Weights of a small mixture-of-experts language model, trained from scratch on English Wikipedia: 13 layers, a shared expert of 128 neurons.
Below are experts of layer 10 (counted from 0) of a mixture-of-experts language model. Rows are named router (the router's row for the expert), gate (a neuron's input weights, with its number), up (a neuron's input weights, with its number), down (a neuron's output weights, with its number) and show model dimensions 288-383. Each number is 128 + 24 x the weight over its row's rms, rounded and kept within 0 to 255. Numbers have three digits each.
Before each expert's rows: a language model's description of what the expert responds to. This comes from a sample of Wikipedia text that the model never trained on.

# expert 26
What it handles: First pieces of split rare words and names, such as Ter, Or, Cic, sub, sh, lim in Terai, Orléans, limousines.
router:103099136113125099154123139170154126131153143119129123144152130153107134067153145142098131136117142152102118118134103106132151130136158114098112121109097124153173130189158137110109136131147182132121119145131170149156136142114157144087122137125163114128108169161169169159153130138113095128
gate0:113145161090151119121118102138134095152137135158158146134147111116127146080120096087136152153120153111140146134129134147126117118102146089198130103136104102116140144137150123109138121161148179185162144098138156147118173134167130131113117146148116123150122125143176114182106160137099154148
up0:133135108178110124135137166180090109147180128152118126138104134089115126143102143146122126133115129123116117148107130113149102090146132135118158097171148088151101142129139150084132086142129094128120113137143111116161120196113089141191101071083109163133124124160169113145149138166142145121
down0:104130125108154137108145114139095089181115128146154149099171124105148091112197093142145141110117125102120129142155127156117096120118084106131091146146107173144131133131152203108135097103153157116152141159173156142113166175154106144117150131091154127108103139128108152161133127114092106106
gate1:165123111126144148097120127130133130119166134147047124130100095128126111126126060141125127108127137133122138127129130140121137130106095118103160123114139122148126154158113066142160113131095118149099119137164171153140132140128155162105135080112172068129142087138160145097140096108166162138
up1:093151120130120111159135082120143131127115113092113162105120110136137142095146101166114113174111158157131153105140146142156098105144149095143148124118109090141123100129114128092117122139139154158109096127088123113100132126130149171117140105104094126116154127114135146136153107152099121127
down1:132137101140099118164141134130134066090102120164139154120106110131110138118151132146114100136136151112101111114132134135095147130087137133150122127135192135155156086157079110135105121151151127108154122162108119132170180120151156108129082134109130100150096152095106139106132134147115102174
gate2:113130107137111148134073135075089172138140144131161184127101156142118181111127078069204113117091133136152148077105143173162138162102093124152133135091127092170178148115117108132115116162134151121151099130175168115168085156094104132111139126143149106117136128160129122150110153104137122117
up2:110101123099162103105123117139139046132109117114077096105121157149171125113113122114128129142169117127124125089139145146113176167091124114132164114134140108088092158132111156108108145117130124132129105115134138163083114152106121130121130126138145131090158106109152117111153110172163151137
down2:113160069141139144109135099114128156143121070091146125138134144151121133064156121145118142158109141133132126150096122116130112154123149162115163154148152139122144085078133082154136115142125132128146170159119146118124125133101148122156125170150141115148102123098134114107119132105159121167
gate3:117116149112128163123095119142118112095149109134131134175137133148123132101120128136148133190149151146112112141117122082109140150118145114116151147113128107141154119101146125132139182145120103167125126129109128176093097123159159185139121163129101120117134155094108132053145133148128092166
up3:130143116161148080110129132147151084099114104123103136158119121144153106124142146132091141148122108109143106122118152167131106184157089101181144134102120107083109149139131119115127116113101100087114151128158167105115136126107090124154150121128116096125085151104140122115141103140094119113
down3:125100119150142109155153069155093125135081151123125101165123138093144124111086127095109128118153142119121142154129104100129134130119079131125156097111130139135140073125152139105145115152169137146127125119121145122114097115089142143155143143123134163126140150162149102137139070121135086119
gate4:115093162120138149169135137111081131099130133126130147130138138192081119114082099121149140102105164148103153114135129103138135187144160134140131125124155076146125121139126144117132071127130103119128147126107148088096159174091113104134091090127166125124161160140138141106196142143123124124
up4:082101116160138133103132105089146144160181135118149136165117147120115143147110121091130115164145101119138092170122128129120173104120113132110129097127095107149077085130126157073112140132150147116095110145141117129152150097173163138121136110084073124116099125142132155151128114141146161128
down4:152157142135150135130105131142109158159158123132148071129086157130166151123129114104137130145125150164076150122166110149151121092127158092101091145145172152072118146157162149180136127147117108111145159094094074095127108107105148106160141105110107074178107145095178120153152100132112131163
gate5:104137087126091096128192115120087102112131111145132144199153150180108122086124130132113115160137145149087160136140088099142200101155128144081131124150142162120109117129110151144132134148133122105077116143136144120121204141122128116131152117142127124161088111165139126132108143164098129089
up5:126146144146123084119124107130116139135145163141130125101121132141138100106081168152111140127130164108126081089107123170159131163115125151154124119143137141144086112145151130149091138120143101124117133131174145119150127125123160157171122109144135128087118152183131134142158138106155140149
down5:160092146119147149128142118108127106133121126078119125162099048179150177109137097145149126085127145106156113163107135138068139137129144123086125112127177120116103128118135118103145114089142148132155157110138101121143126165145155076102143111087140169130139107096133152131144138138130110106
gate6:129119145158177140119094142168129131146105158131124117089117126138108173111153119172099129142147150131101118145081119137129129182163168160162103122121127139089117084143121124152139141130145121144130126122109138117098145113122098154132117151127094088138122120103150143129149094099134105087
up6:130133104141101138185106121114150133138134138164128129180139138150125130154122133131146115147134134125119138161123126126091166152132119113152118116155163103100167145127143130119157124149146179156181116135114139096128165127154125139097128139141127149134139119097101118108158100178130128073
down6:124084135155130093126143157099130102145120150112130141139127134108138161135117141135126129155161155090105136128100149167128114113127111115128167099080107158158117095089131107154090142146108125151130120139151140143133095111123110126119105129122152127123174137158073139090108126089144144144
gate7:116143153162129127123156136139113140126156153141135141135082100126133105080141152110104161113144179144129106169165146137122167149128151141164121166114208118163134119134098133104141108114133152134111146190098107082122105124148158113094130162152120108126118145178129149072122130143136157146
up7:167146120134154104141120117131126059107100154139158121122137140120131139161142077123135157126132135125165099117153126129101164140137079107120145120156109100114091160093122121114076125118128117160101132117152143117138148099134139150092124142111093150091128130163125130128114139156157172115
down7:101103160143100175116180141115147159152126119133108133135160160116157120120115152119181068102129154133191104115151123108121099096128132138109140135118164129117146154157153102116095136114118136136107144172111095129169112111123118146145107132111083110123134135089107111111119107164135115144
gate8:145101089143142089141133100079105127071131127181186158121141195143120107132134130120154151135153128141129141152073092102099162159110133133150142137143136141156139073125133109132149162126129121134080166157141113167119139160072153143093077134148158100107127098112147124116144147108137110106
up8:135115124137114142144147156135136127175118092094117093116132095103141109084121117148139091144114132152130154109137131161131141102107168168134080079094147117141174146120149146173131134133119101124142099125134150118147127106178105141155153125127124092167095167155144163172129139165095170085
down8:127153115103162130076151126122126109102144112117120161138113140068108158119128101117142102147173144124137106117135106133133160147137163142094126118180122134179100161146136106106174113136129103144135142110129129147132116093159150110141101136102131173153120126133152141178115139102137100130
gate9:099105115119105124144128160112094119113129170108135112134148159179123106079096136126123132152090108113118148122154122138146144157075143126135165114127111166150120121143132122095128121138128129143124070133128115123101142126129090102133154146128151146127179155148118176131161148121148083145
up9:183096128120100108125117123112157100133148178109105127138131136116149145165083118092133124145136151081114115093119132155087119090124107119105107145121104088122161145165079118110165133148134146135130137108140122124169099148141099108178116161131126120127130095105177164140102139125108140140
down9:100185106159133155116145109145145178118112127113141117109142128092130113143127089151109107150162106132141153103092101168128115155145140159159112156109129110151128119144138134114173111114112121123110122112126128137117103088140111138109110157166109127135140129117135122091131118110122160150
gate10:117099119140085150087159123125162139111116085134104123130173124170181100126139155101125126141136112130096138152125147159115146102103170080124135099125131134097133111190121127066156124131140132147108126156138134126079122126098150111116117143125110150126133180120091115147149114125134172147
up10:108121116117142111137141120093088144115140147166145106122099185116124119142077108128128185112148150136072155144121144141130129104166119116120129106130066131150146095162120120167076187141089111100146113124121145191111160137108142124114090133135133112118124096141137172098100082130139083120
down10:111165074127101085136155076101141134121152138114089118148122136122138111093108144101115142071155113187145117151134101117139129144180128119133133132091110090161105112118138168116144133125134170132109163108113113107105127126161125117099120153173134119123130143120141180145143094166130121079
gate11:109135111174146146144152086134141161119166135148144142133125139135175119138096115122116102119128102119122118135121121155145116165119121163157150129135147146106136126131111159145138116122097145120095162129105141133119110125106071117121109102135151190149117132162131158112154101127108165109
up11:132146130079145108128127124121138139170097112114125124107168133110099165098102110100142143133120169163125111145133121154129119123124146132097110119123119119144140131113148112133148101122138140088158125115122156132141120142122120157093118126162114104121129083141137100163159141081144113152
down11:105160120152103139130130093129153149126109118115127118141121117149123150140145092081114163101106137112122148120108129103107121125112139143125120142114111138152151104127094137146125151145105143178113114130141143146106072169091157136112081069108138111060138118136095122134136104143074147123
gate12:107119193137140099091109164116134156146153128120067109126112149100110111086118146139136127141112123172128155132102096141125118136124133160136154116166086119125144150145145137083102093138143125165124104110131170121158128153104112184157108117160126129174099136125104123069129165132101105091
up12:154138159136124138165098102139128129139115149172162144126106117120135137088117054141127117173133123093133082138131129107131108140095083130140147138153096106133131134165147118124090136111134088103138126074100111106091133141130132139049123104133140152133114122109123121132143201118127106139
down12:102142108126103146167112159164193130089117087155121103146119124129122179117107144092116093107123103123125136184094125161131147124127133135080135127113136139113113148141127093119193112162106098134128095106149125137131113138143127142095134115152183118129114111137152160146140139116126110144
gate13:133163123112134109162126100141143147115164119168118169147118124100105152077136093135092086120154109194105110125174135117112125094159158133125120137092200133144123108117139142137126177138104148120137127099127144127161157143080112105133113101164136143198151135111128119123138116114135137138
up13:137103139155139119119093101115097124192091112123119134116106140112131180148130154110123132156140124106111142107115192099087167182107154184149142167144110109124112114126146135157120140103153146104134107131135122126169124129143149127157118140142197144128146108140127128135119155135153100113
down13:107121172110099138121142123150153181127124126145091138103115157177134135129146126102126112101147128097112118104122116140158108183142117130147129091126153190151129137110107145177148160162053122143132188125150088105159149093117080112147114118144135106139130164124150127157164104120091136113
gate14:129126118111123152154101121113104131154097132148110126137157164108131150067124124175104153153087170112113060146095156109095163135153109158154168072116115141100135131140141128140124103144137111128122119152144076137163116131130115149109131127133147181145097133127162112129094127116151111158
up14:116136164127113148138140129123153125140110127119157133150121127147090164111122106114131118142155157084122113100150116140195139159111104101149105146085079130118176084142126124106134129059173099140131120134118157131130158123079127139122171075131173113125121142076121118158138107138107119106
down14:104147105153160174128101100127160121179153116095117136118141149119124111116119142125114113127139127105123148113133163121128119171162167085127130110116087131120080152147095122101119129140118159107131108154112146114150133119109127111128156084141117163126122114069138125077115100095149133144
gate15:096157171143089164117120122090121143111144153165118099141122111124122103116106127170140107157087101158112114151125161124166141132101096129136126140152115126127139119124166157121134159146094099105109111145127146124095140122074132147083105126157113147099125110143135165089130144147123184132
up15:155102136131132139153141110190096125141152178143106113141101115122093093161091128119162161097116146112107177140124139100128157123148152124162101139121153150149146121136111106131081107134111105142121124134154167120133125088118122086130157100117141151140105168123143153143112161147162093167
down15:139159164128114096115168096140053094123117137119153144148157121115125141097119108150097159096098114132155141113149142100092055147124117124097176112127090137125134152074170095156151117105115165162125135152111124123156084111105105137144106139137086115087129135121184115106110123135153129154
gate16:130163128069107103128085082135091101111120143156153117164163132114136109082103150124083123121111095090133138114122110166125139145130138119140121132146122121131134118080135109140137109130128138157129143183126106163149077111142093089100143153134106158115170113152170119133130139106173111074
up16:129128166144111124169144110119139150158113151113075160179168156160153082115148098122126117142128105149146083129142152124123138107128091108122130108148136075104168118124126129123103152168086082097130137101154112129196150125146152162152157157157101111094133167134118083170114086113134127132
down16:136112112177136160110124099108092132085122142124120138106060146171153153149117141103153110121114135096168140147131139129165140131094109146084131119132136122070137144138087110129115104133107126108094135143172149133127133140057114131113156154114103131139131145114115158122114186114159092138
gate17:175161132148112097118101114150137101108182104171186116155130127139145124127104111086174133134176142132129098160140111121140120126117166072069147092149160088087182136142101131129138107149095134179100150167124128101124134148083169141130135110127125154136149155149124150088161120134135074117
up17:156147100108170104095179100118122180082152132106119133165124101092082120095154113122101084089126145131067147138125165133148145122152104148152100138087111184114104123101124111110124126081065145172101150073160081132082082121099163160120146131150133140139131142095087125119108116155114119118
down17:139137127120192114124100116161128110079121178126171132141142132145118092142129165150101133129073117157113159148120141123096089135121109118109127122120156135147124088080112156135132128089128144141166071142140136169167123183112136089112123145105133169095179120093122089136157151176134144146
gate18:085110124097138116151129164131166118138130138122085070152113133114181097078133142113165150110109145140123139129137137133150130134125096119109132138129115122119125163141080151082133132128157139098101116116130114133130179125137141183101133106127093097127104140114112132140163112170143133092
up18:114130142125139168152142109149150093114178113122143078119147126146134110124150111127149233157132143121146136143109114155102124127154130099127079174142091129155130158130139066127105121107114097115124133122105124106126122128128144140090114164171132158086148084116112134059166130116105182106
down18:111089142113110106098177157139097105118085146177096123132079113114096110149148125115115106121134092113144147131125128129128112106138154135147128127121097135120124126117106144135088158098163117147126097118125163116123137125143135128125127121144141154161140102111143143162141088111122098152
gate19:104146145127140140138134148150174112116122135162141115171139144151119150126135101101137139148119098107134094110128172134162105138118119114102117102145126121135147165172115193113108115103089125114153105141161149138126147114141158103122158153175118118058141113191107143107119133162124101118
up19:147137119129135127134130130131090115137145152151112110138108092125133093115107127126118152116069106140131079162137089121094153107111155123125153170174114106127148125108133119141180091161155087135111121145115118114163099130141177180141147146101146151153136125102153149163139135138142087126
down19:136161148102107127103112143094119129132128127108099115150100124146129147141130143109109101125109123089121151099121094149170124130129154129144086111101107136180131166102112116112110122137103108136130159069094137134135164133111183116109157141130105100138120156124096175155137125099083102129
gate20:149140096142087135147160151181137112147118084128080099115127100150130160082129152154130115149113152181106101098129080118119145101119106167105125135146126140122119112153098161116186197121145112144113120156111100113117121095102123139111151110111114171154132115116086149120152141137102114123
up20:079143125098111116104180079139150139141123089114154125120116094136121120095097113107117143138188164180133129125126110123117111133149180092160152126117136126099117177149117151120088123125152163134120090157126109108091124133141134096120189118125115151166102117099165130111181133175152144064
down20:156107081148092123120120136067108099132167151073154114141100118147079111132128163114106095097115124121103143089141125126150089079130140106147144154122113137110108100153138127120132116082164130136150132138121152155122137126157137143160104093120137122088084144128099127133120164158131140125
gate21:136135126157206138175108131135148134127147106160105167106159105174140128112094148116133150137155133127177092114085122086131120167088159125134116118142132099115123097136143101131068125120080102111144147113124158130134131092110163143132147134164121141118155128110147151118140106140120144141
up21:115118089104117146127126156091129150102095132113143142185107143115171149135131124156096128079125140123146121129144098123136108136173112079112076131097153128108113125119152158134121087140157159104094148127112121118133117087115115162128153172144131117132134144184107128072142151165152095119
down21:132120132151157138099094123110148136097146148138160088103071092128074099106136150131149122124121130128140148126132165147121087127137140141107149131069137135137127139146142124155129134086136128126126135119138123111104165126134110145076124099127100122083126133148105127187145165140123115145
gate22:087129081136128135190118159115079140150102109133103108114112100169175103104115140110140124140096137137120099141134136098135139094133129145112167132117071160135134143182113150169117096135118127147133126147151168144089132084116121161099156161155135141127110146089146145116131117148079146138
up22:124157187149132126123104141152155101139116152110122120132104204117135083134200121111072139108125132164097155094145144094085132127103112084121117077133105133107111123117119120118122137104115161093140100121150146128166124126103139157127135131146122088120158137171105105159133159107104164121
down22:141148095120123107083115123115102147120112159097106154140165090108154132135141159117103136125104155135134104112151125122153132130155133136116160122117114096163135090124106115128142142153119172151134147111115111101147137109129093132147167120131112152111120160126118171111132142087141130111
gate23:105108120106128139186102145124180106135148108174116118127116169129127104113102119114160150188132151099127122088124150147103171108151103103113095132097074167136151104160164134116116138129127131137164145105146166131078105108107135154131128132185147172146119136111140134100142140168171144125
up23:132123155146146116102151167110125140143107091052170131116091164145120156114173147112136101158159128119119139135133162129145128109144098103121126112112124151093103132152133127151152125133154106152097122150126100145077133081148113159124111124140154158150110123058148120119129140154112101092
down23:169110121157155133102116166147121122136130130150168162105184122075125149160177192140124107126155157127091106120111174094104143185123144130145154103125123137099152095122125140131096183080146147159113151123124103153118103116120117120152127174117137122141183121110127141125142087128092162110
gate24:068090121147142130175122166121122091128159138088079106155155144143145083101134121127150097133114169171149095161123142181122134149146143120113131148116068129080140158122121147113151103115137099131091071142112124109095126138098138123128126114149131138080136174181129131112143144112120128113
up24:147144085115104129142107103101111167154139124102139145185157128133147125124137140137121157144118125111121136148139141102156137143144168157171117115118153130151126157121133152127114119126054148135147171129120146071126142119155113073131143106086069151138111156137091097129139143137140122128
down24:144073086158141148121145143149143147137131111113113148147135097122135085078126131152121089114126113102132107090156159119108127135123144117153134161117147150131112138110147144067123101140076101120133070117105131119163126123084114120141145148127129098081105088128134095140150082108152136142
gate25:146139098123133149147125098118111119149109094121137123143120084125126132111168122149120134094140138176107126138117104115126139141118173152118181104151108126099167104087124103150154081167136147158133119097154125159143123158106157197134085129169141104121109113144102154111127112134102151145
up25:070107156131134137138126174107097170119164139144139167144097111132089105158111105128178115108093139116111133159155085109144154119140135115177160150125070128137067090142163183164124114100115138117118114132149130102156150106094143123129103181114154089151101208132121126155138136129121132100
down25:112162144102128143160134145158108134122131195145104126121138115118136132139109127120149125106122136142141133111095137172112140128127149115121097112153165146112137134115125133155113150121133090144075131142092104152124144140084121119179119120094124099164159112106134068139141119117129134119
gate26:140115135097095120125121085131095131141152120140152123133091142147126107093111105137117121176104138145136138145026083166155173162145170123107113132072136138149144118144077149105132165111105114160121154122106143137148134147130140101105144145147142125161153145126127123089106151142136103150
up26:136143169157165121154153126097147111127203130118125112137104128125122164168133099140151109115070152131098126168139108100121092144132156184117137136125112164093125130124086109124155134161115090117094119133171128087171153121103194139114093159125120164157132143151100120108115111149122109107
down26:133152094132097135131145151086120174131113195129105140113109141098120125130136144111135142116131098094141150150134142174151158109154160160165111096162101113159168102122135155139096131147092171087146133116157133150106141110120136099132148096109130130103158122129158147137163149138151115235
gate27:118125115149092100138133167160114143152131141158117160186148144115172102138118098108150136137125138143112158105157161136170119139149126137137097093132116144111123123134102130142128123118115105127119140129128140164102147101107146088132133132169122122152149112149130093141155162114190118141
up27:107133130135114125123160134094095132102105127133116136158161124165118146110107131123157143134116155134096098128151120134134089086152171118097093117168142154114159133116106129077143123179109116157122104140165107113158139145139128143115127122102138165114088114177135101109139138142103156118
down27:117130145094152158133176151104085147133115111121175119085130116161156130117143148132149142136137077123116109094115070156090175113187145099131099154127171104132129132159109117129156138097166090158154116137123136167088097103127137122129162101084156109179133123166094129136114176121137119129
gate28:126134107089139145105123107150129170123120127143159144153149165149089117079083100125079071136156163149101131123132114129094132178103132137121123130118128141133139144108110140093150084132143119102069103147129151127140105147087139171110139149158156119120105144109086129120141170159078146100
up28:072133144141155108185126109121087129105099167124103143123143090151134116137132123146146139130083102171109071136161148140141136121163160087127123111114140107176129118157186166114067119104101163124126119095147127144110122122119129095132088121165158134147121152098088170142165100113147145139
down28:085170153145119137141162160122140112136137108182117083145096136116128174121155115189099127097131101180102088154164156113098119157132153135109116164122113110080159103144157119116106153129128095152082122130137113115152158117130127122137129113151108129126139120094126122120135124163171164134
gate29:090097157134151146142142140163154113119149125122088165091125117159120153135162146092119100162112140130099122120094159143112135121119155101088111125118133130150128156119134144113151157118174137110139117141143178099113169132081129136153058135127147123158103159101081129132142143121136124143
up29:157122127136107182116131162125091150165182093163109153106101067138129136151090121153087148154108121158142129111125136089168142142097122141138116101134138132093125151109144122174142124119140124147123108117131120116162152128126125137129126117128094154130155130109112137112128150161100127096
down29:122074147134134138142113101170147152154132160092081133134141159158141126161132146147127137111141119149163088133128179114142149132125117103133104103069094146128122129108148118103096107150107177154174134140138135098152117082096098162132139154144134139119138144110151131144121141120105119058
gate30:105130144101176142133122106129140083089094117111088183169101097156137130142129148133138116123100155117137103099080151131114132120107106135087151125125137106141126092134145102156097123106118115135130095092102178112130116100153170157131142108118145147122155146122137166140145108121118157114
up30:137113122159095165105165156142164109093119159169143139128114129154107137146098130118136082153137106147128110112194107112116150123136100147141095138148148110160129112150102127168103136106133131083112093109114112123131094123132138135145133132140097143072147109157091123102117082151121174144
down30:122155161086132110101107104158097087148100096143126105089142130158157165161091128122121116124139157095136187110160152072111162104131117113130107123139150162136128099130113099110117145129109119100123133135116117188105137097151104111117142130163106134119156092149149156112149139121129139159
gate31:121060202103107113157106090137164106137123145122110157161141131144087156105120116157159097124142113134107144137139111139111174190107104136125104142143097106135187150094098126084204118125051104093107174136124156137167137127145122148122119127156146145158159096104169187107142134125129142175
up31:135144110148131168103105130110092167105116133164089117161130137122120127152144124145083127196108147136151120121168105136130150127064096138132104137090131146107141128133128139126108129110138147125140146144161145139095123065123077146118116120137168085126087175143108170107117142135115172130
down31:161108122108135120175140149107089095150155143148159096115159160133129144157103131123130174115120130125160115093121131104112123092127162109133074118147130140163160154139141129160100129170093136112167133126131087129159097108132145116192146161123129173132159139163121141151146094108113084146
gate32:114116087135178142099142141116091161094143130124098144155164084158128102107147142120164146136116131094126179136140133141144133106187099142121131071146133176129126141101081139138124126150106097110106124114136119099063150142100105155136121132113134150171097172144155143111148174127152114155
up32:106120184173135153132118150154117111133096119122165142170094121084117154135146122140119074116121154118121105149123118132129119164090105162133074087098125116156135151124154163147107155110120152138125121142139136117135107105124104160159112149134115117133124157137111116179155134145105127122
down32:115102104169110090129141155110111113092112116123130123113126184159114131147112161119110135124188118135116164149136146119153117119118132103181137088097163120119147135103141128109121111134119115093148118104134113135130141125091140137105153090146139082151117131120171099147149116133113148132
gate33:107108145152109122107111120143115132134151122176138160065131148119127106130109119155090146123135144102149165142135153135109129133099144102090123122166135129128123083167053123123114147135126130107132111110121125115107129145118140111141120136101139131145138132152158115127108164115107101135
up33:115132099138169072140103137119136141138165154064083098096140115146159156088144149155160112159110107103119170148139156113115171138127114117125135102069126128212148110132088134124140108172134116153168131114107137096147129088101141088126144134151158123147091177119157145121136136150116151117
down33:153108102118113148145123161094107106176142108142131120104113139128114147110118084102116129104156133107119116105121141092117118134136147145075093104157144151133100121138206130148128103118148118127128106121141140102069118155141111097148148159150100144129118137130152101113125059126188149129
gate34:104181106117110123119121108132122090114109133128143139185155121123103138127140126133128084081132161130143095153113128084150156141122086146158103111154134123133163085136166124138131133124125128172145140136141126138141149087142138130131161104134120168115116161131138152141122074154108113101
up34:153104149114103129089123148097105131119148104126111136155121132105104108118093139146141150141128137128126138140099095162203089089109126100150147163167143121156120126125143115119119119150126144081130114164093175128106089143147169113097143141141102102138129123130098143111157146100119133141
down34:147082075118125103153103116144137146092180118114119150160147117112133075093092129112135117106155136098099119143161142132112061142137117162154125121169163114084160166118129141138122166128086131169122139179148128133155136125157123128137162102109119162126141145140124121149125155117143134145
gate35:114125096076124118138080117119166110159109150130107107106110149152112124113150091141141117147116091155153117143077095132083118181110134138156132171123139150134117149134122137128096121131149119152117180144076135145133119090113135138138127162095165153111091127132148115118125122156113134130
up35:079119148138149110140111114145117150149157090113086126124144134135098147127099134123128136151130152121105105113112141108071120065110119147100140106118141147131160128119117120143131139088115101092139100152128106121137149106168158129106136139160103109098099141127140130101131068081101160138
down35:117107134157152118127091144038081096144109132087127146118121114124126141103097158120107135086138113150155120157147087147100162142104157171125128165090107147114164108053136111106144128134089164106111118099106118133105168133082129103149111145154156145149153141146135156173102170097143097100
gate36:136101141133132090093160144108117143110162133160106142141149143161090156126103117133126165157078153148106096110139132139134114089120180140061139159189123090117128094146184159099102108149119158096083103134146136091092112121118117148120147122135139101156100125146137104135123149144138146127
up36:132157164132116144143092124142134160084074198111131122151154127124118122141182119139085142163106139137130160093150097126147150136118092124123111132127112146148135156155095118124127124148136128105117144121152098134184159170186123153180117148134125126151132184123134133091163143118091129151
down36:134115099115132106129116147155089085162094166136166146133156106089124139133133156135154142110089107145142104175147140137162093168118147159119104117108105124135137207144068089160127119134158156108160137185126140097126146117118139116116114120147134160116141168139125192113105141137145111136
gate37:130141140128117097117135105144109170154123114136131139169137139081103147112157136151181131089163088092099088147142119116142101179121093156143115140089100099107134080116114174090131118143157107158120129116133138184155117111129146136098113159147112123107121145186111067153109111106138158125
up37:123128119104111130146143127151105096118108127132146124114126094139099146121116093107117142091156159185125156141113144127130129132122100118100106150146126125138114179139121123128126127078132139121133135154133144164116174152158149090124151112114103159142155140112130143170112184121097139129
down37:131089154147126161092152151186112126110094115163102156090110144146146157115089130158142136128149144116127149128123160142095080111150124123120125124104111145146139136115127137149151132144094128140094123150142142109123149070165113125165138145130151090098134132124106099107112131091080089145
gate38:140100116108091135117161143105124114129120125086128135146127131111133175103113139097088115140127132158116134150144120117136137157081151092088143151140154104161075127115151096177127141117133192140120172146138087114072121088132112105162153128132111112132127095162069140135098095125109120123
up38:083188110186175138135148190102093166114096125121131146132121142148103142107117167146097125136086178127191078130119145106126105113129120117146123148114114140095164111151141116138100165119098156131104130123127126106125130141121115176135130107148094114173139110135111151150151121129143135119
down38:135170116179159134126130123134148103098121138142086109160141159091107135098176100149108119130142169142107189166126117155123107098128112125137092105147116118167163172136103087170171130143121130137139146120129111148120105156131116116125162169139115097146126083153104114103115159168142097105
gate39:125087156128073126103108092163147130164139129133145116127119121149151149115128087137156143160106146129113150151182102124148107146152129135123138142124085101164115102134083182110158171115130129139120100110130182129134157142118160100144097117146128141179081127125086130116127145120100150134
up39:140123159053121113073159133139132110103095095133156110136154132127123159110151119113091147107145159117135143118132180134153123100129085101103136144106151112111169171136149086145132111079131096124105132134147129178115125094176160145102141109132125127103111099130130099130165160151097144126
down39:089111147153091103171082137156175134127124104127080097141161085115133137145180094169127136143106155114150136109179141115154147122171153155151099136048131123173170139158179105139100111124118106110140136120114130130111177160104127106099187140118097163142104146117131125090143136143124126114
gate40:124163149172094127118103076147102155140172162134110107162159117126160117114112137164125152116154146138137138124165133128098103148063145127096148116105136123169125117114095130102106164086153142162176099123134153131104130142146063111124175139128160114167202119126093142151079152122088100139
up40:124094121105148112130145126128130128112133136135126135157074171139110180151126090121081130131121124138113097110068092130146146097135147133136130126158104125124161148111181143090143158120166144139128173127149123106162148125068151101138127153161174111125161130096125125132142138113142125072
down40:149101127105124115092097168114099126141143153148139141096122143139161128142141108110110118124175166134108102136097134121141133129145164089093147100125073097104146114162157139139131153117137132086094087097134132076102137129163122126097139097125122115159152119121121151124132178155126133145
gate41:099116127120164090124066183113170134095139135125106102128113152130126122097107107159074123118095163121093149177149080162109129169108107146070131074150138156139134151120138134102122119128181152110137095188119111137143137145134182135132129136121136127131169103130114118113103149129082114098
up41:162131178162127102131158116138126121170086142138140166132118095174125134184098162220112151119108073148095117144117128121171166135076153134114143143117103135095191116129120156143154141161130078101105142112172143136146124129106157142115137116139118137112156123137119106139152133133130126115
down41:186145160141143095120126130167136126133105136110162126127124124176133143135119088120158105149130116090093123138156132144086108124134148131123098107149132127158110110137133124140118107142135175126136130169141121176077137119110108168172118119136110128130149129124142127128153121159133105117
gate42:113155091147107134089119133125101102139124113142096103130115105154118123094127130160107137144094129148107115128090121159153105153140117144130095102168156117134153183159132110136153063145127130121126121116137139123143128115108125128112106118127130151127111147110113124137136119133142144135
up42:143143112092140108132136122098140102112126139118101141172117160099101125113104115162138125108126110112139107118129155106148127167153114110128115104124126087146126094156110145117144102119149114132127128109156094126114113140163121093136122128105130119153146122085130102150105118118149134088
down42:122145161160127128133107136061115108106057132098135147125118092117129170151156185119153101140137114138121187100093152129127140106128137144122091102118118111118168152140136138154087156157101057123125125119087160132121119101079118103122131112106140144148120119112108124143119107162119107134
gate43:145134143147128134180132133149103129120109176110067130130089160102147126105090155158080163177079127120106165124089125084164146090115129135154126069149125104125179163177140145155148132128159143160122167105113179128107102146125143109136142104110111133138129139135064111163150189155161127101
up43:154091135132104127149109087120144150158183106157149078092137119110094114181145140107154097161129150167095135185121142130124083160116130158106071115150138113152120116165106140108100129142130122107096089103096133123134140142122133142134088135122130139097156114151088090105112073138116106077
down43:149109157170150126144110135136119150155077112135123097142109155112139130074119119138151123103148135123140102100176094117127164105119139166124146120118159131121137115116132158075188181128188124099168157093179112140103161146147117144139139159153121180126135171081151127121180131136133101138
gate44:137164168131159118153119116123160162152116122118125163147124136138118143136138112141101118144164160170142154125096136135136136102155114142126106126121161095150111088057143142142142126093120139146143144130127162130167167120139184088140125140186127109123123151118122129121146176161115096123
up44:180116095122156148113116104140100090106150147152135103106168121126135103118089098104105128124119128127137165081110135166138089139105137152117136150149091128138099192107111153122103136110144113124127154110170094115096149141094145146118111166142134162111165128114160109163087111151090153122
down44:155068148131144143111142123139147151060084116157127119106126109130119166104140165114140144108160158098148116137118105142137087148140137118098131106116119131137115055141132096139113144146156137139127133109140088155065172084125147100108156097141119135161102094153122131080119137158113099121
gate45:109108110142148098097122096099161133117097126122143145150118121098144145153108153095153079150104111142126123148116127142131171146112160108113174081109101110103102145129158163069128107125093108114157109130179181117130168176150127129132152146108126113131095108115146119105146130151082125087
up45:110174133083079143113142116119149094115117145143148093080130157127161141138160114131147151123119131109058108171115125147144109138118102103144150160059132129136141090096133089124094108133118127117099058135150133123120105125152132128120148163110089171133171140140106107112127115112072117146
down45:109123065137117119143157156103126165183134103128173130157124162108051139150150078144123122116145100095132102166114112127129178178139111125079172110141149162138107142115096147121144176111129081124120112157159163160154084180136131131102153144149126137134092101110119164112132155110098129107
gate46:126106123154120173137072166095100177140153102124122114082117118129078184111123118143127144126174099093092134094106097153122120130067134148131100154132149116155164072107149142139139107139126110102139082136116132114141155121124085082134094120146109124111115117133179139097138086144105108123
up46:118115134134162155075144131111175135142122163149121140101141177076110158141139083095109163144130094102164121155161117130111106079150116134106137101137111091092100179140136124128106101090129133146130133146128117141130123110129132106116120143109170152140156125120106124122154147146130141120
down46:113106157150112135145105083134164116130124106135170096113137077168112087110107126059152133081105122080119158110112126111159168099115128139153117144124136116143148113114132129154159103158097126110130142138108106090162111125145127142138133092149147118103112178093131119112101138143161155147